Weights of a small mixture-of-experts language model, trained from scratch on English Wikipedia.
Experts: 224 squared ReLU neurons an expert, a softmax router.
Training: a variant of Adam for the experts, 11590 steps.
Below are experts of layer 4 (counted from 0) of a mixture-of-experts language model. Rows are named router (the router's row for the expert), up (a neuron's input weights, with its number), down (a neuron's output weights, with its number) and show model dimensions 128-255. Each number is 500 + 50 x the weight over its row's rms, rounded and kept within 0 to 999. Numbers have three digits each.
Before each expert's rows: "comes before" lists some tokens at least twice as common just after its tokens as in all text; "comes after" lists some tokens at least twice as common just before its tokens as in all text. This comes from a sample of Wikipedia text that the model never trained on. Tokens count by the router's weight.

# expert 1
comes before: " |", " to", " by", " in", " on", " as"
comes after: " |", " was", " is", "|", " were", " to"
router:488541440438533486508512475537373523595507492558482496501480557481519553475514557455443567526432446491455592584510534572501527538549485491470479505528564512454568489563547402532543521416502490458528479474488444441536588505479551446448530492535519481498531453535452509430543505546463545495485482501511554420492428531525539560515512380487559547496501544572433551469589513485538475524456
up5:536462597556463563457481395450456504594560449565466571573539384557622483622491541410473506456474561491475458554459547486465457470516501576470486518571546465473553500460474503434478505406490463583601463440483497507531448450489525440509570378516508504482591462502425433437519562500478636524491555482487482453473458537413438479481489499497475579501522480491528489526492439557509505498511
down5:476476522530541521429484437508431473449518432449585474489481461554423441494367504575443484596504492465512454426556611596562517481458469562549572439536476459515530552418506514422451594462526457496476514551524555505512462519533460528574553471461480543550441425464496401541487551502468550517468434440455546471387541565473421502479526696477486538578473497558575477584498505448577377550469
up6:440454572455527630571443513625418519468466575494493522479523518467549514488530570472510530502420497446547497464506542582486611439513508525493463475568446503432484592482583482506505522534466426510407573520533481526467559505469567483507613495462436426551561435472432523510474491518394514504442478555571459504495552513477491488535449479562591584502462491500542527551495415537493485456422
down6:461507465455579547425524404452442482441427399429547541437573430514496618547517545510511519510477478576460498491549494457382448453566489559495490470589477498470475444456443534495508516484428534537374529502502434524499459496563489482524500508514454542510512497505529412455585509503433492556498582386474552534579538572570525516497523502560474517533469577558510481464378476472424462499391
up7:495384521452604508500558422456535558471554458515521525423534525415575501570517486444500465502535424523457544568565509590517511513440435494542415440491443491524532474485508512460440444520541466536555478525504464514500515480512414523515486437541455487427490469513535556434522470477545487445460520522585441393484478505518518544532519482556514507429511538507625452451459418584512445470462
down7:503442591601557487463549509521533499475499554374452472487641499504557530579445425485554513534584552508472513449443598527458392543437429520593505541548471485526466537483463451445483507523437490487477487583493479505538494470459465417530587556567501502575525467478413565471408520672506441420521517545471434494563483492506431474491479510501427525516509595472484441579516477493519534494563
up8:585456494448434452535612500498523530445458532541412608536501515424459457518524448450534356439551500444523489484444519408549550571496587454485577496526533469520483398430501499483501564382578531542462577499486531422479541511548552455502512471506562520598499521550508474443522474508405635564471537456544382460574457545475454500512461493477453608479408469599449522491486498524470501559463
down8:498522379432586504486455566466475439558473578584489466528486506484548497475544510558489545517531520426504479554442447468481424442515570579506434584473485452578547488418525483567513498464544470501469602534476497511544542460517460487528323497490457533546555608477542432442547434565438557559480600515408400522518521438550526523444459528460553431405473564544528431518488474497533467532506
up9:540458450533508469529546451591361473495524540575430443633529498445442562483478479502536426517473581351543458484572490503556542466564595522511566415444643559498500537492538535533547559525495479374500524495495413508472584432527476484533515544534553464448451490538506482480488596567502493488522424510576551386455541467522473469570485506468566574511477538470537527513481499395447476558461
down9:516602440568520450508536553448494525483506548474483517410427493428525534510601511499551470529521551540564497480565461476569473574466494506429491542524520564536429471492483468486523462496518551488581551514396430469509517428461445517501426502487553592564486441428529430480522512529520484489555456526467482448479449545530571521566558614395515464487521479531453513403470452458424390463456
up10:415513504396441460588515560492568509501471469520390491527549466467457506513421560429591508465429568532573546513440423523540543533512468460476487372505491483444551506519452477541463458453607522476576615457517528578475430525562545519490559508477510503530540494570499548493434589499536481539478525394486482504539501430635476585498532450522527530379482406490455540526621439521398440511597
down10:544628481488485503477622488534497577530424542555489574559500608540469498547554488467481543533419476426519350464432500434552429483477511496472563517419618433503501458503465481483501527448467491464461480453544604542451403482497476443553501518409419444499443443474510575511532507491453641551510458529585445505535543497532452472534538586527444508454365574544515503566487480517409566529452
up11:470585400415487605524386488550521551456545591495416472578538442511485395633433493489576500462583490425505488488537575435490520409421524519558433482526572481462514532480560494494468460440522470591532506515473408512500513470520489497458563579462486580566494485414532521481577475491515516443560431633509521536469477561485477500538513485575476608462485589447429510548592522484424536491475
down11:476568446481485492495513503521516553571508560504628490540602536393484536413487522460546482494517409473529465538583609568493467538477524420544519499522550493521465576444574527449495508441520507460598510547618549438382528489424582510455467416511452422499428425483514479452572442456394467496564493492562523485457528507526527584530547637552541506463452523544483414501573521460559439424538
up12:464437473579480564495503473533401513537499544507495446485479527518469499620503598558517498459501538433511552389566559472490586441464552521461458430488426560444428577420504443557486497547442530497530585464561449458503505487539467580567492579584506464472572445517500499500529467548556517554467515465425543526515601443415452580578509476503501533697464499499447484566494461483455506493485
down12:498524455553497432411555479521500446536496447449398485626462493433476492507500437496534562497574490488483612410528490558501467508569495568476470565481499521467526613507522572514555505546552438506487536552453453512552483447474597573516550563438423455480490578512483451516528524476528501489533497472425531475562476439414529527518502500488550464502477482464555445519380475483538455623535
up13:587474555500511499489427522546535451589529483536436433571525507487411512644492487576494547509581518448454501429467629471457553453434460509498428577486559494409455495443514467548448581539434413557483507463559388464533448404553471543495516549494447499452519472494550566482452458620429480609492500592529529455608556407451431599541568489520500497521499523492570446513549558561441461454536
down13:510474496507403441522486529440513534498433506535486420517374555455472477442539460475450531482590508437498462497532502580571393448552540544502563544490520481534525568493482485530512535477426439487464430543435533534504439486528494532551548483535378490412544507604509498486527444565458512537417515472554504458448525522475489521604472453567468428484508480522519394488531419526494384465535
up14:562532429556525513452529435536425539506561485554495462601584517439529399537406626500483522548497503471501564566556549490566434529457572458560481492492492485481481569580508422488424534566501476444467484547476523435473451485418507522444505473564504494500425440537479502507524533507454520560518507486482575368505575423487536487520498421552522559553426504440441497542580483452516468529473
down14:487538456485550481526493473522478478555476479360577530584523484465520496556488438475480472455474574503487525560462473456506471446498486536487529515583462420532460367484499498491525486498595516532616504466526448489507560551539422481535404503371492465516495536475467424518543444563551487590470468429495472567534492553478527476481543698448484455536572523510404387513459427506406530434538

# expert 3
comes before: "\n", "The", "==", "===", "In", " =="
comes after: "\n", "|", "==", "===", " ==", " ==="
router:484481492453463582550427419545495435543550575561523451495580524454430516524510415443517480491522448443513557538437554391603422544461541530490557499487504541492465501394561436537576477490412482468493517442486455531483574476532491519557471537527476569512506445654443456494491453602521565532439491546572523464547462519449468509552520399514542506498455534533496602539491463458479414515507
up5:495547520497460584526449461540482580536553493585523593528375493535619473487522470527567535525467434469490536541452581526510581485481531533499465533514413406507532507512446499438561485488475548498576521427532450481548502413513516423507597482483643429585568517487448483467441480460457437560510494539545528494497450491586561481524484516548493494537431506539448519535505539537418487401503
down5:509456463496628530445477516530570525501465433451590580477464523504550598571462568563493493511558432474445389457494489490496434438546481509514554507451540489464564483495542452503557491512551483544446502452493537521394538476442457570478357510564443471350587472471439550476407490435507542535611529409568461477503471537513520522457495581529425464490390528533418457496427500564591564500480
up6:472428486427443530570509520513475447491466439523427558446612469416529510529451546504578474529453420486505502456447475477493528481456531503454457480467460522475487507492555496579501475501572492564476474446561474465399486503535416443478498472470490559612463491507543513477559465570511526556579498480573499496452594508524438451526524477549471484506453495463468517432503549507538494389515
down6:470559439514559485488472456455479584440537526460476514560457513538517442506496470542492459496451394438411537353534555508509488507376584459584512485490597513474504468534556492462513474520464483565495462428490522510536475548555521532408510449434474538488527496515453465435550532446555440552467447597502470517530454444400582490504454439557451508454492544511406483469471482455477486437527
up7:456338469466509495447473476497442504548469475529482473511531513454409558506543556455509464493373536464557505449444500528544456585537455503539543444503546389525573559505458497404546429487518561465482541438534501465504425450488507530578561511506516409534413455486514542479444508519513554534505506485456518596499467514541533462585530415496597510489438475608528568610464483534453471544460
down7:561482392487482487551519403541480501514495506457588577533469503487487513505363518437557563517455470529501560423424528486489490494582499448449444483639678423510557460425473469453563561539515578381372483477473461556464514432486417542567609450476440535567513550458603503489487523525559564470568519409438517487455532364421538490544497507476486462539532523473564556575546556520518535548566
up8:570504494423501538543481471534495562462542538592434503542635439562355545559507510542502550514531442497506558493441428494502549525465528459513582344557392520420509551496504482565538528473470442529520414432545499560521485482499567475467513474467407478493507470554510491562494509476486598418528536496557526455456394499629445568598499472541460495595495491569557580585530533436449476524444
down8:542500546542448565490538472516395596483510514498498468514590524431476558571535433472502470560554582447484433536443493461540457511472505506511520515586452385444615483516492535506436448485454474514533514596541607506461474452619504565530556451636549393382502507506534541495493425471486497518429439382463481507561455540476473408466518452546455479484533441489562534528548541501457570452491
up9:411512555577519500537537521468485454523520440515528462481414570512579554528485449445500581435466480467525584508432621539501498600477513510483478364478522512470615510483482485613440493422415526489545477516452522400626568515547478501497484439534622430493436489439473438467496522487448533522466534510469521387533550502476517566525553455484437507409577504510473455536582444421566490520548
down9:498411523571536459513432502467503536476539454586441537541515434535491484536477459504563523562543510494582525438485613458420496527514492454379466447463503481467509514508455510559516558398486503549582535496426520515523519532445477499529502526471475562550454436473450513421468453548529613513483450556565603465447454403574527389514540542534531498520500530580522525510534402467496537443525
up10:432527515505551529511478466542432449492530531491483477718604527577534542529580518509546392492498445538507523460471475476458430509519516520571526495484511520451555450484607498552435530441452540503500451446525540481428578508524502476493466496458540439581552518520529603521546479525503457564542506464454537588538469517472481484543498452524510577531522535504456556474582395560488504571497
down10:522505537553391454525499528523482496512468515483485537316533472521552485411610425487523549442477504458534504467592440475424556486516483475429507449536520519594540542549453377470476483514613602520445408518424445550582508442579467592529517565490392471471537486464534559497488488513570509440481427487491492504489483544499437541512557541551486496482492490592533563509470468414568461477595
up11:469485494465563489485452518554450459511494419488556490505488553508591623515438504499516510467529431443459591441553508448543614569448489488489523384492594530538531549514517471511477473500500521419451460514521506527511581566563423449554524545511456505477530536541600510496580438510457554561465545492489498450486503512471386515523489444530524499543459487575525561468450392490519505484588
down11:434508502427522562481565542484477509533567582545481550591502511483506492442533489520500382482473504570520559453569506491489413488533495464510369527562501473519571505514567483514486561552506438565537480454492397498541448604513460537507545417438514518464451466460505501497507585459456439437489524598505473552548513504453537549453487670481476503504520507502493539488520475468485479500355
up12:412499471483459415545494460422518583525605503474543492530512435499442433604557558486568534415472412383612503498543520545451560548415485535433496518490445577501488512558481463515512564516501447513568472479519516385562593468468460486521491588547487489488534525433466517457514449608521598478522567539489490509550569595450516493471456477450498521488507527509506445446538526494451468524369
down12:502477471479583434542563412581445531598472506452484535510484493459481555531485433611460558462465508483498457518570568480506428611473524589452471545505584397457451522540452490517522469627532444571468542554494500418403415420456485449494539468454422476452463475545523443477564570487408555545428494549517519455561586589409490603505567584544547531548534507507459510516491439475436392461466
up13:453480448590476506544541433515475503481493537509520507514559498566524498562562573493454526461493464440448563486583455431399527490431521517420477476607615489445541512486478521497550454434527449473500480519473378467535524553495572404501472587517443610490470484409569481530564434522503564558494387441505519447555451484477548466452585405504466557481535561579482501544517546528544536392455
down13:491486478484541523485526445469458533453598514542528426479457609514546520447624514518563603542526558404481419479603481494489517521497528509461502595482499448535477468501425456488605431515461490502583570609476532528566527454523463581527470499479457542480518560526545477473476349522517474492475538488452544483391510387424562533471496411500502422352455612459537427592440533522532445502474
up14:539552437493542501470463484432488440489563453490518502613565555529445480567476448451472341523477505549430478437489462517529585504505531605497515526576591553496444484552567562481509496446441439522564560434492524492500476407468561477524490565455435517486521451559458459482578413506522565430523474578549465481559416502509513504549489521467477498545455412509621510597520539508590509548463
down14:534551450564499508595500484488472490455505520462546602498430582503566541495473486517389463492570473522526451474496497469523480498559439503382507482489668466493505522507487567473522614454465510508553512505528467467437467459455516459512547528427463550515510477518526506486433486521434556568578510565443476510542494437517577427424473578441426504422332437510617519591458431561507561468548

# expert 11
comes before: " ", "\n", " the", " 0", " 1", " 4"
comes after: "\n", " ", " 0", ")", " —", " is"
router:538452543543513476532501439451492523565513544543544540542543487489482492523507502397490490446573517459562560528383483451497488509493459557451454446631499520417521527471547487502455507430446503586551501365572519440453505527523522432540535532571554538477550500525486462460600417552448549525456506573532459503558460510393536463532512433558496500512527472611498509483541458485463531509428
up5:528509462540533506454449586513441446463579463494485494507497434466531431450511617435516516541506408475612546502446507540576585575481438539573492520433524498482475570444511504525431611447580515511459489535478442422441442468602517517562452487472584427447409467471430499533486417479449595527567474511547412611484480470534498557391553490492511567577500506536509643594435558450417435439462
down5:451458486524556472510526455406567464555510505465475524585471542463487486446518538572425528574525521486524526538533503585551540467442634537484446537510444515459478474405524518605569483445466496400470447567440501509535552500496500474467428453479530572522470563457491520485554531443531510470458492484512444543443480381545447465503463508511606502520497465458488598522420506397475550553550
up6:486483507408544569533544528471540489484476542499445515483467396480503510535582497508532474511415453549594659519612452449496541477528497523414496487613537617509520524517501495515523487450482499466543577439533563447488529434539452472425524590521518454487501540498464506584432452522528486398566514445472469465490474398570461506467452452570477435497460457513514580544469461497399490551380
down6:544600512553563413497458446459508556556479469517537514500392490485465570491565512525541524458489433528494413409483482581532459472460475501559450569543527511531580493511514502583472503418483517432536468452468460421474600481499482475496468541557467604569519529416510532449533470447473489459471529543550521554545542608443627410563496532444541559440508532458519545480502592464487550560547
up7:506487441535470494489477440522394561561568587508514575476543476456464515454553488455517508480576494553452473532455510417532621510436570529516543514468463623439479524527475468453580494488512541531457488494537403499488460443448519469560460416464535459584497501582515537590522568548505515581509454611458531380459449505496480548416508428458518594476576535692598538507453445491504433451483
down7:507471465535451473549505536428490478563486503383553437545464482485531470513441521468417535513552498536484512493498557531493530451483511471546558533497423441453484540609511598479538546467465518486578517503459566448493486575617550516508418581531426460518553548490373503513576509518533500488538456364478490506471495474545465575571462446526469458453481441492532477498411538476416518440584
up8:437551496522413430420446603569453513487554481469466485512587426464592597462521560441503491450548475369508476487534486441532522542492474517542468438573436480423494575525518457483409514488490543555501508399613507515556476441565612412491440484508417519533503439498520459468503525518543432517428478538545403512519536440442494505527546506434481465466527465621469515551535500589508508507511
down8:531551482451575547577494411501486539489492472473522428504479411508542449432518506575466500516461472508491504460497557401425479507474477490488530444521519511509614469516476614519532554511485551555587514487434493502548452560501419435572522473472529458521594568385558463340518563436484471511457490469492511537523430525467473538508419411570357427405503485505547489534495503525429485468544
up9:527520512485497455455461486504476397547507532617465485513562472521516440496466535484490547494522484493523464541556518537470557494509432544452428468586485601517436596496565524506475546488472461533444386454511533492500571507525443511522457479484411395531483438507454542502435488525520469522414537469410438600461554540361577554519529485558464455436583500394566533405580602401457512422534
down9:538501456571455537498532579513545577482530466524576626444495546464534516577485429526454390469500483508445491534481487449407485467559506496558508501497557494563551435409562352570467428507501537465499513571541466448526487536500409530564427481480466518389478476529437521563405495544454515520512486481518458557594439505505538470542474481538471561505523507343548470507443440540479489506546
up10:410479615526521487603546454592587474610500465516453444522497548512527518487560509472565425551470456481597533462536543477504443608535534485493436476506494522506509465448599479573508524394458470512487583437515635470428494423520498492532536532510462457482467454586526414549476465508411481509455448399495540494474523504506418472434479437553474555597428476503433512522488486475424472494521
down10:431356579508413564436489471475526517515482507460620523470450468547481500433570537504485469517528574395472548489478480526464490460556505586498522470479559405541507501484601586442488464473459548478506402514414518555485562482444523520574584558518530503585479524540547436491512428578518512518517489392553502593511474522483487467486476447479502486552541616506476497517402508533546558511493
up11:522502524473560569577464486493495496516428548524537524549514531413598493505521433468495549448481545499426471532463624590505552458437442540606469554557507512520514433471475420437460395521465554473527476409546545549464491489432553487455539620546574580457496442502519386461494554499493533466448513486550518499539404534510535519447554473487437488569471529486450531453494470528396428493543
down11:462443471483565525415465484444431459528538539525596464547439522535467567488571494445446509478563560547594480437459498511534494515560541595543553438477529461540579438558583561466488518552494524544459501458417405544525544421473537553403555394466525517533500479485495500541421480518544442467470427575576518501451548465470551445518405559487547511581474499453440450555538513483589472383460
up12:527504481626502469469569454518369472511480558503557509474448556596491593507434488438438449609507479400487517530664472461480444526414505509532474505452538418498476559577582502516542433561479460446518494418457526519517467450528564388508520541516503544541478551523452494496505516453533449530510446537599465511536458478482419556462465487562443613417528457482450484484517450485479442500540
down12:520514508391468468463475471499590438501474553501485518534413511518458552496497480506495445487554522471510537528451483532634513504471440514478522537506474657472527454421537487499473416442432539504479521372486453386470418574550514460527410456546461521558464527563503444509451473531432467448479562461532547338515641537421478570390537434512556405423542541506440566437545510405597418504500
up13:497441577527461560398502354422503506614466566562590505502461605461422536506477490454461480552514491504543544547445506556563446443537536604558556502455487502519533569443551439446489470490452499549585494399496485499401485556607537503409478550520506540430536482535503460450469421487590514509476454480542514499453480482465497505600435438607465511468594466523512521601489458515489503421437
down13:466543439572541515513456498549448475521500493562455584388368535501598468507510517542565444474598488463555512473559577490496520474414456494532504497489511419539462482446514589590551538486350517507430426579564573506464483507534480477497616569554514485485504583512525460552553582521464496546570522516535464480494615490447497446509540383490471512466432544509502471521529546524400438555587
up14:491574485486423464570512526581500537436521429546581479498536435457497545497566512475637535407354537454548548467493532545502471572536525522491512421452566560475497474571492401495477455436569424406431492549439506486554514446577471411554486498539590486496514524498522569505561422491537464494432499597576504456495509445529499466551569469542583551599504522436461501542506381481483409552426
down14:473471528551487557455482443508443470536479615501457488497503527571573408481528513539525485459551536476452555469567610512553395546461595513525500575472451436466509419498556524504532550517464457477490377548400592465497557494411558453538491361507517433459496559454519502449664458507490480508478427451525446486516506473504446587459450568470471524582536488489487556485504517452524421452556

# expert 13
comes before: " of", " in", ".", " and", " was", " to"
comes after: " the", " a", " The", " his", "'s", " an"
router:430502462522449602533508545526471475505489531586461506411464445439492548502541481443592489491394466406493564527544546538543507464420441596438470475480511560449422561527494468570451434478495508479524533441536492415448421444475524469556514527544478502438478438527553538538495496494523577567440478464463505508506485545572491515560503423522491545541514549528448668580561449506461378428464
up5:474540527589418554573470566542524417562566501490506472547479499465398439488466552476453527542557455400524464536421568415491527488505370386435504557514429499412443479539497458481507507449442498508510506468524476458538444474490476567447526504456555513510587435454473492556450492564565520485450454481502463523548587516546460485472454488457517486441432572570412543504507411485502493469474
down5:461506481456515509516435502421509430389513479501439501442576494471523402472541582448531442573512384610469458462497515519396522494445520464559521554487542420541507554440515603462522490581565553463419451539526514468548384547506501547475474555490492512546532551516601364528610476510554531495477498422447576515542471575500510458503581597472397465495569525544539580441403492498451523498531
up6:578441497553587450563540488431533396536478457534589557489429528517491456484556485544524398481531521541459510550486430524391562492535499584464552445507435482492434590484462527552465474441472526485507525423498446496530502593493438480480396538565427510503485478525505548556540556548535519513467483507532406438503523521569415470548523474524459491462470488478541462522520508438456537434513
down6:581514562490483574444510560518471508505523540504506498505487427419475391541432457625514543480438515466527511437374529533502452595503480470500542563556543526631475459520443411470489607580456493413562561513432470607552518554490538469534535509537537449402559476412519521543428594522514572464592539481494469504583550461448522435414488535443499504490377450482484537536468463443468477508482
up7:592468543548553498617513490527489495532465566470508535479554520458457640510476531526464482503498465503500462530441595525468443548578515546470551445499482591508585354514447451519395546465459498454473529493527441421494562483472487454540427490577428516448544500457523471466504553511540446410464458511523491450550519448418445451444536498443487426523458476468477472367517463424459458489449
down7:517418473550491484464433564591480517541523490516576530589443471592574388533535394501533424468443610535471428453442479485573497520524501526515451441500509526465555532574599585545493462506437606464455404408546526524487518509521591558505572580543549508495461469488544572534497543465536467392401590392551453476532442524469425549492473589515473466517460497489572521510510595540464545491511
up8:508473467530404525500499504513524539479532552550414536483451366447574428510547557541513488571481550486512545503480496483550492425488527604451594464476434461435468495477586405492475557553586438503472537452457541512480459531526485518549503557541517508538512488435434464430533452467485457500565556469496611578523409486432484512464458493512569477558556479470486502538569526483425543386413
down8:480576493425571424475559451533422449381479409529564554491487460550563414477562448487408492439468421564465508437550475450547502498468538512540560517461506422404437369459555471554556579425492544479536524559449526527513529448511454508411581534472510517540407533566483473561557404471415471544483394478583491510471547499464570507475491489530438552472455483578605527523494591435602461477512
up9:456461523512615485572502535560539486537469497594491475405642542488506443430549502524569564397446563523473504534538589503582506483442539474511579529545538583457496535547530431474646580509501407521449495501399460421472458485520591433517525492533486477461455536550534399481619526549443434554523438528426546556491470580529499477473442459640475457533518478508523412542517458501562407596470
down9:463573448452514481528484480440550444515442474466479449504370564520522528494437522495498527524564545503523536473577525557454470399481572556481466536494486489459582491482518418507527526558523450420459585490491496566425478582551583518461533466480474561452510551605547559498526483524521475487481541459506517480557475565440471479489456582509542449457532478429447450499445501445473423530478
up10:420462501397515544524578577576531529479510416486448470510465388456488549467507508461474598437497617493590561523521418446534416501531424474431479632507559549456512492521557490467390458573476448465481494499495537454474472509581499517439541427500492574461493505530474478519554534476459552483481559481474522528470502610534516487482459434505490429511489456504396543601463461629535435530461
down10:507463506523475417493461487503578519524598483451488502586464476508531524510497520530501455506453541527531462470432529556484454480485503499475456491609592537453502454494592391482553633510464421546465440494578531537462571474551549401360434468572543494468544463517528405557461561470518486476528515588505433437473494515509544527449550646481485515528456517458613504419498509449471526470505
up11:532474518487521639600527497498487491485499545561508471443426505426524572567523533427519551569480427525454521473479544565562550465512468494485427428491516404556581512485542483612451403572519485510542460412528538553420463426471432602489494573479480470388528500540533517483500503523498654476521481500575503508583478476545508510514499483443513491487501494534447593506490531477426468449516
down11:532524575452530560449524512525482443502479514453509570528371549547650536488581521511540560412497452536495527569670425431583514482542432514503516525487478540534425499444531529463462476490444513549619502554446480459498452484435572448487536495550522490519508555511521533502460510466439570535581512480502560480411397476572468472410540464462528540467528551566453537463560487507546522462568
up12:474489504497521473464628511508449437483482475606415464590527479497494546438516497469570543507403478449476562440436437484545511546619521581649547520476480598517449461570503483451569588493588546569528386530572486570564469567520539461489492500478412489473466582472487446435499454493452425574527526476489514497451498440402534520549465421504459416486544573582459535497498437482518474569508
down12:557512535466434433574571530605588504451501447450461520568429473522398507516588551499456496468569479579461409503523428472598477435431511535539530475610489512413441494464586462528547599491523429557481537448514398487476523545517484498448496493450432468528561529476568498493405530413551529494471490496463492479517561544471469557600455540501549497526416559586575440518474517571490505498495
up13:563515539529504526548455495439529462512469505530587597434420491475468559471526532475623434422501405499440539548488494549467396461414455483547532489454529531482586509524506524567560567512510508486535463508490519421547432480470551474513368571573459541583380533619562443500497535610495513543479405477419526527553544572533477444554409468560496543476576557535461495594530509487510463455465
down13:487473581482446517497498509507474533520493409594465503447421499636460517532469434516444451529426482469547448487429470484515515525459465508412523547457492531577559452497493505506513588493472472520500514545530470538506557459551564447506641509569552525473538458394475527622434597433577532465580523504529483489500478450476476479447546472453595508530410543493559481504532488519502562571511
up14:614593422499484576539466422455485370421483445518417526575551414523483516502570495456548518485450473445580580503562469496546500463419497551465429492460476466533534473452486524476527470575535488511524559442532513499436469437559610542449530531462532526351385543463514518540571460498560501558528520557611588550528479467592542526515473448388470466477428470488508592456525495552544518432444
down14:530582445523543553501466407538508541486537531457525523385516471514529515364494480526448596437524462572528511522638582420523554473525596473436496478453502470508477531475591536478614557464542490568565534439523517510445586495508532564436529487533593519435590508475544490525588485445545473429536506512578558530587495488521520484477578557564572473480430539521463555506466477496453490470517

# expert 2
comes before: "-", "|", "\n", "=", " -", "S"
comes after: " |", " =", ".", ")", "\"", "s."
router:544528510469441517577536478551489447492543515543484519430490440509522550608518506434578474493552427499465599469533532510549423500440443440503516499510575519420550511496496550546498476450546532596579542457564535378527535486545498411530487479543516423470556483496457517526563546551471538517499463527469489440509571441474462543562540425543459483467517533517458607586531453480439473500494
up5:461426416527461448531494542493467524516572506551506514552517497435396507458474560526545519474503469402621599542459545536511500520383589462506469491565472497497554515607520439558531513448424543496540516479515588455538523482481453516532546450514551507495541401467456549547494435487459525581479470500509491488355512520455510467580468455583609590607511543557532521524524502487484487551532
down5:501497506533388607543426516495427466466503359533590526442554475507463530529452417485513581523518534563503509539417581453493435487554535525445439462509423498462571401510499519499495454588445513465485466504477519521475577478556442522559462541531468453488525467484439464451490447545575514507543517427544539485495551570506539401504513445447462513508500518549502495513394522532531493512533
up6:521494544465541500606516408441475557450543485520552483447524560513446524561512529457544622478508387491385538524450532525463470465465533457501482449498567438491530513451529508482511457527556556473490527455382518462486447498473402503435479600572514431483557546508524618502527516532475559511521413532549498512408455498459542518505516459528583444516465449535501553538505524542532535446485
down6:461598415498443495473428540463439489470419536508471474412514490500522463510560465533581531514586502494556424562470486479488423388524521471432484479404498470526495522380518604521452459578551534495497527575458583431469600489417504498539516477524488472554504523560403506487547474474477559471438420517448480502536530485471488444527466712417466426489561432385561522553633474500563581391567
up7:508445493500525504575458500455416424519484473490539567503470519460536530515484509389548572492473548527550498443478495493521499489513530489565520493586563449525501515473539484508477442427561566474514451588551553432522447485575582403436489532517523451533397525554425569574437585468432466533512508489532543459482554487542451423477404464505542542502457482480504593529635536456451475540524
down7:499560546590550608545582430503446445520551403436448431565447625469499555502487477474553449561504496479509493517586503559489480538502528473491559467419549550464510559501448519563462507524522538534415509505559480664481501484460510497613518550454559505481502476425452530505410436513459490500477483523421540554611623484441536489441525465462487530436509480450489457460407510524477502486550
up8:535496504501517488454451408456410587620489622534534574543528464486532547531501554477425537512475478515559573531367646590507529378445528513473390570525557532483496482543470355458532490372559441522552489455511438450564477497432496498499534415529511520511487411507545502507562531522397479644514433572555499583507472513461511458526568482600530535544502561528487503469504475504544461479473
down8:584414387519492513488532483507420434486425482555527555473622563471476532519449441504516535473475535525487538564391474478570482501486530554472477551481480495437482412519475497520572513515481489466520441538487462473410482509503486493499494468483585488482573547479487491520585455495504459526486582471532440456597506517433482492505455581505419541516495509510603399458526415518586562426447
up9:521452504470443541466509545572462423553535542555524511437449522567505469607537582481505440506520467428554584572448509559441469507497534509523409544499578467472529474425470459528482482429486522518574484545539600507523377590394493481457503521486473501545441534407475461444553516447471496583459579482519443540553463641530473548510464517492582518489486515498488543465591543561547524479439
down9:553490553510542443532464490517460528481504533482528428452473496479513430470527465463617442488562546400444520422470512503477488505429460489485478449458476514526477512458566558464421553546543491534420585500515453515444461486547520469487426424407474550506519541519413517548568504454449519509399466445448526443569581493421589543423518612447527514509479569502474589463633476524451478547501
up10:572386444512533534409530573513488509504490499488488534531466457489576556511594435491538464510461483491501530461553464491574466536451552509403426531566453556508527450520468499466517414406488543497507465432555459541433531501463546505548555459533542489520432509568556441485501605494439509522443547483561586439491464496537516523493575463511483480520367511466513589516515476518517472492479
down10:488477471534489621542493484490559478424468543468395478525501467488520534466568559506527438478451511525501472540571497487606479522459498507476406519569564519512491557476562491555362444609467392388524466438521421490416639532547579458449531518524503576488510598451466441528442515468526545493551509420481547572574603505493584429444548423518411463464434556449559455462464528570567529468478
up11:530516468365446428545566473423513493541511502515558489507461468511470554564448405570523522470552500465518525501509555533603422558533428509426526501515575525512414462538544468432464542572505589487405488465481484489561578564528432455464513445489518515478470426566513604478568561506433521494419519445526475447492422455569497463517468441530499537558431559509440516525470455524436493485428
down11:477419481430520492521524477475537523562466570498543453443535495521497492519551448493443466478538359533509570515582489496531497493399421506524535494381576555443586501537583533467425556464494646550536483515477423475534531493521463498535498542407536482436562554462486527397579557522529541465636581560498444464495474492483530538531546550489612398537563477528459553567450484479473472544577
up12:543417453551487547481482566552505457595514426631446585519395375556499465455478620485422444405503445526548559533514644521482515439480478519492422581488476458432523521467545497525483530519494502438516531582481482513504553545452512502449436503560525488513534442481571506519567421417501458492497525431450428505541477468435502501542573488487549561473481553561489483508525460532520467536501
down12:504460500601560516506463477546478451465559581499535514492486546436551493352475467510531428435530523508519456430491552435448474486571568447467491446474404532500554494565512455488527521466572492507479462561549470586489527607472551501499465573484475491451508555484433483505564395478503461481448601453539478537416572455535493493473540778548462541525505542595468437499465526457574476499474
up13:478428543520467496554511501608465453494540475559533491561473408510607544539508401375568515542478523466469539572505534366504437510421480514547433525523533503468497417543488510480513485458427474532487464556554587528532544528461470463476442544617448537516454485443427500419455528531422512452507513432541538419529471592456433524623462496434607472478540494496551533479540512598510470475593
down13:504550533526454469513529437427566397494418605470446490579482529516517466498433563588518506481590518497447442507501466536462485565444446415526502523616450541446533437439639535490481464530498512520552487498530539534573456534517608524486526512379512512475504488483456535538540489507485589530488540498483536535429470497534536436557545715503453576520448536563484449402539599489478460424492
up14:496523390582511485471477533460496490494436502448518443539565453512634502547442480508526538493490440491390527516486535575540502485474539582565437528450476506442566592521433506545506431474547458555481503538638453422458516508540558505578508418608434494532472473481502495485539486437502459540439448533536450489483479484471328406576526494528532544531465532518539491494556396466533400562437
down14:496460556534530454475516500484564542554500525542459459562536489439520520500515542472503509435497460487605483449472450455492399525429546465537544462498518443490500566426612505414531499532427493469433569526511578501604417556467550458455500481459503490464547445500486523589462526451495532457487501510496489514596413476441523557562428677459470441511473551487515558497607483582435542431517